From a checkpoint of a small mixture-of-experts model trained on Wikipedia.
Experts: 32 experts in each of 13 layers, 160 GELU neurons an expert, 1 pick a token, a softmax router, a shared expert of 384 neurons.
Training: a variant of Adam for the experts, 368M tokens, 6413 steps.
Below are experts of layer 4 (counted from 0) of a mixture-of-experts language model. Rows are named router (the router's row for the expert) and show model dimensions 192-239. Each number is 50 + 12 x the weight over its row's rms, rounded and kept within 0 to 99.
Before each expert's rows: a language model's description of what the expert responds to. This comes from a sample of Wikipedia text that the model never trained on.

# expert 23
Description: Middle and later digits in years, measurements and table figures, such as 2 in 1629, 3 in 43.7, 4 in ISBN.
router:37 60 42 69 38 69 45 46 68 61 50 48 24 64 55 49 49 39 42 37 52 27 31 53 59 39 66 51 60 55 41 49 54 44 51 47 63 40 59 68 33 25 44 17 70 49 34 37

# expert 0
Description: Short word pieces inside words and foreign or phonetic text, plus infobox field values and units, such as c-et-acean, br-ave, Lot-et-Garonne, sq mi.
router:48 46 35 51 63 24 59 71 65 56 56 54 61 39 38 46 46 60 59 40 54 72 69 42 45 70 48 49 37 40 78 64 48 47 63 63 61 63 59 47 48 44 54 42 41 53 55 60

# expert 19
Description: Line breaks and first tokens of a paragraph after a heading or blank line, such as The, It, opening quotes, list dashes, table pipes.
router:48 40 45 53 54 34 45 71 52 59 56 40 75 24 51 62 42 59 59 69 32 41 66 38 56 66 53 61 42 46 59 48 62 59 65 60 35 55 63 64 50 58 52 52 40 41 65 55

# expert 15
Description: Coordinating conjunctions and linking verbs joining clauses or list items, mostly and, also was, is, or, but, became.
router:42 53 74 51 57 46 46 65 29 71 42 38 51 52 43 76 42 60 50 60 55 28 66 67 44 33 28 36 85 77 58 45 55 33 54 44 55 47 64 57 51 65 52 52 72 44 58 42

# expert 3
Description: Second or third digit of four-digit years, mostly 0 after 2 and 9 after 1, such as 2010, 1935, 2023–2024.
router:55 54 46 57 49 55 59 51 22 49 38 49 40 51 49 55 44 36 33 36 54 38 33 72 62 35 50 46 46 48 52 75 27 54 46 38 51 45 30 42 57 48 37 28 47 51 31 32

# expert 7
Description: First word pieces of surnames or proper names after a given name, such as As in Aslani and Og in Ogasawara, plus line breaks in lists.
router:56 54 64 39 52 66 59 36 49 48 39 58 43 47 54 44 55 24 58 53 56 54 26 64 52 68 52 57 60 52 23 38 44 44 35 53 54 34 65 49 51 59 46 34 37 69 37 38

# expert 10
Description: First token of a new sentence, line or table cell, such as A, He, The, His, They, Meanwhile, plus table separators and line breaks.
router:65 61 35 44 60 68 57 62 64 43 52 48 65 61 66 51 41 58 43 68 47 48 46 63 62 39 55 59 48 46 60 61 44 45 54 49 37 51 51 67 55 60 77 44 35 40 58 52

# expert 17
Description: The preposition of in phrases like one of, because of, as of, plus including, like, such, opening quotes, colons and table line breaks.
router:26 47 41 44 53 37 43 57 50 38 44 48 51 48 42 73 50 63 64 50 36 51 54 45 54 50 42 48 61 62 62 57 70 39 46 55 56 53 64 43 64 44 48 47 20 50 74 47

# expert 9
Description: Derivational and inflectional endings completing a word, such as -ize, -ation, -ile in reconcile, -ist in Irresistible.
router:49 35 46 72 50 60 57 44 70 53 79 60 40 61 49 34 46 41 31 39 57 66 65 54 49 28 52 35 29 40 59 75 36 81 68 49 66 62 53 47 50 39 37 55 53 64 56 64

# expert 21
Description: Head nouns after adjectives or ordinals in sports, media and arts text, such as freshman season, first course, horror show, album delay.
router:54 63 78 53 57 64 54 46 63 49 79 60 32 55 60 41 54 64 49 37 62 75 33 49 54 30 81 44 32 49 28 51 52 59 38 57 67 31 63 48 49 57 55 50 61 45 63 35

# expert 31
Description: Subject pronouns or commas after time phrases (During World War II he, In 1860,), and final year digits and table cells in sports records.
router:69 67 57 48 41 81 25 25 65 35 44 29 45 65 40 33 60 60 50 56 33 43 45 44 65 45 59 50 36 50 32 59 29 46 47 52 53 58 39 43 59 27 33 60 66 37 44 45

# expert 14
Description: Articles the, a, an after was, were, is or a comma, as in were the architects; also however, which, first digit of years.
router:57 42 59 55 58 43 55 54 71 61 34 42 75 59 44 54 45 52 54 57 42 49 45 46 23 73 58 57 44 52 64 34 62 47 42 55 24 57 43 29 32 54 73 44 29 39 52 59

# expert 20
Description: Final pieces of proper names such as -ers, -ia, -inia, -os, -ides, completing team, place, company and taxon names like Jets, Codemasters.
router:54 58 57 54 49 75 54 34 64 41 45 75 45 59 56 29 48 41 37 49 54 71 30 56 51 55 36 27 54 52 34 48 56 69 48 37 45 55 38 59 66 44 38 49 69 60 40 52

# expert 26
Description: Determiners and ordinals after the or of, like first, following, previous, next, own, plus table divider rows, bullets and coordinate digits.
router:63 49 51 48 27 36 49 66 32 38 24 34 47 55 55 54 36 58 63 56 29 56 62 46 19 66 55 52 54 57 42 46 52 44 62 63 49 55 57 68 31 54 61 42 47 50 47 55

# expert 18
Description: Common nouns right after the or a, in set phrases and infobox field names, such as at the time, the age, Position, road.
router:38 24 40 46 74 31 54 55 43 45 53 31 71 36 49 51 38 74 59 41 47 66 47 61 59 59 58 50 37 45 73 44 38 44 54 35 49 50 58 48 61 49 59 43 41 51 69 53

# expert 1
Description: Determiners and possessives right after a preposition, such as the, that, his, plus leading year digits like 1 in 1982 or 2 in 2003.
router:28 33 54 47 59 41 53 69 41 64 61 48 51 22 28 65 52 69 77 58 47 47 39 61 68 50 67 38 62 43 55 42 63 46 69 49 54 58 55 41 49 76 79 55 50 58 49 41

# expert 2
Description: Prepositions like by, with, from, on, at, against, mostly after nouns or participles, as in performed by, structure with, released from.
router:41 41 46 52 55 45 40 76 38 50 60 35 51 45 58 60 42 21 46 45 59 56 43 51 52 41 49 48 55 67 53 34 56 53 48 73 26 32 43 57 62 70 64 62 23 21 64 38

# expert 4
Description: Periods ending sentences and dots inside abbreviations, decimals and initials, such as Ph.D., e.g., 11.3, P. lepidum.
router:20 44 59 41 54 37 58 63 32 54 47 42 45 46 36 65 49 36 64 42 31 48 46 44 48 47 32 43 78 64 59 41 61 36 28 50 50 37 62 44 35 44 33 51 78 59 48 52

# expert 25
Description: Commas ending phrases or place names, and occupation nouns after a nationality in biographies, such as politician, mathematician, sculptor.
router:46 51 39 54 55 54 39 59 33 47 52 52 34 68 66 47 55 48 30 51 57 36 52 33 50 25 75 53 30 45 42 48 54 45 34 54 57 48 66 47 33 42 60 50 46 58 56 41

# expert 16
Description: Word endings after a stem in names and Latin taxa, such as ensis, ii, inae, Jr, plus equals signs in URLs, formulas and chemical strings.
router:58 55 64 53 52 69 47 43 58 58 40 54 29 62 48 27 63 27 38 55 54 45 53 52 33 27 57 77 37 56 27 38 46 44 32 57 54 49 42 44 33 57 37 52 77 28 33 26

# expert 28
Description: Past participles and -ing verbs before a preposition in biographies and plots, such as located in, born in, living in, killed.
router:59 51 57 52 56 57 50 60 77 58 38 38 47 25 75 37 61 49 40 63 56 61 16 29 63 41 53 66 37 44 44 32 51 44 51 58 53 52 42 36 64 41 42 66 59 48 46 47

# expert 22
Description: Colons introducing lists, closing quotes with commas, and periods after plural nouns or figures, such as formula:, 'Fedal XXXV', diaspora.
router:41 46 40 63 59 68 36 54 44 39 58 34 38 68 52 49 25 41 38 45 53 47 36 48 61 33 53 74 54 70 33 27 50 45 34 71 45 46 65 29 58 25 44 51 56 41 45 36

# expert 24
Description: Word pieces right after an opening capital letter in proper names and codes, such as K-ine, K-ra-use, L-ott, Ben-í-cio.
router:50 56 37 55 34 33 38 37 42 36 45 54 73 31 45 42 54 57 60 41 37 87 57 38 57 73 23 49 51 35 64 56 47 59 54 33 47 67 52 44 66 35 38 51 43 54 60 60

# expert 5
Description: Main verbs and sentence openers right after a subject or full stop, such as won, came, returned, However, After, plus were/from after percentages in census text.
router:53 55 50 46 34 63 48 42 46 27 53 38 53 23 46 63 63 64 66 83 36 61 35 47 47 68 27 78 55 49 36 52 49 52 55 32 40 48 39 55 68 74 57 56 58 55 39 45

# expert 30
Description: Word endings and compound parts after hyphens, apostrophes or capital pieces, such as Runners-up, Hollowed, Tracking, importantly.
router:59 64 64 44 25 28 61 37 45 48 53 71 56 63 67 63 63 54 41 32 69 46 53 58 34 37 40 38 53 44 54 69 65 52 50 54 57 65 54 61 53 53 68 38 49 57 31 52

# expert 6
Description: Numbers and name starts right after a space, opening parenthesis or dash, such as Top 40, set scores 7–5, Team6.
router:25 27 55 58 63 58 65 47 41 61 46 59 50 62 49 50 43 23 47 45 48 53 57 55 24 33 58 62 61 60 36 37 53 33 37 75 62 62 68 70 41 43 33 39 56 56 26 30

# expert 27
Description: Semicolons, pipes, dashes and line-start tokens separating fields in lists, infoboxes and tables, such as Highways in Texas; Interstate.
router:62 33 55 43 64 41 64 50 36 77 43 51 66 56 40 35 48 37 57 34 58 47 59 67 52 53 72 49 64 56 37 23 51 61 50 44 40 31 46 45 44 56 59 60 49 51 59 54

# expert 11
Description: Capitalized first words of names, titles and events, such as Siege, Battle, General, World, University, House of Wax.
router:41 51 33 40 58 52 68 42 38 44 58 53 51 56 54 42 53 48 40 63 46 77 76 48 53 62 54 50 36 43 73 65 42 60 54 56 63 55 49 44 58 47 59 64 57 49 73 63

# expert 12
Description: Middle digits of multi-digit numbers, mostly 1 and 0, in statistics tables of votes, populations and percentages, such as 1,117.
router:38 56 55 59 43 57 53 43 64 69 36 54 44 62 54 61 62 71 38 62 67 40 39 75 34 35 48 69 62 47 47 64 64 49 54 43 45 54 36 60 34 52 61 30 54 65 35 43

# expert 8
Description: Closing == and === markers ending section headings, plus digits inside table numbers and money words like million, billion, $.
router:47 62 70 60 35 60 46 36 56 44 43 51 28 57 46 40 62 42 49 46 71 45 31 52 57 47 48 56 77 62 35 52 40 42 24 57 65 56 46 47 43 59 42 42 62 53 28 34

# expert 29
Description: The prepositions in and of, plus during, within, throughout, after nouns, as in beetle in the family, province of, resident of.
router:53 58 43 30 51 41 35 31 53 49 56 53 40 54 45 48 39 54 59 56 61 50 54 49 53 46 52 36 43 60 49 34 56 44 22 56 36 40 39 28 38 61 50 56 30 51 39 46

# expert 13
Description: Hyphens, en dashes and slashes joining numbers or words, such as twenty-two, 1973–1993, 5–7, Under-19.
router:63 60 57 43 42 57 57 33 51 46 46 70 28 70 57 54 41 58 40 23 54 35 37 55 52 49 64 52 52 33 31 36 54 41 48 33 72 40 57 45 37 39 47 56 69 63 38 45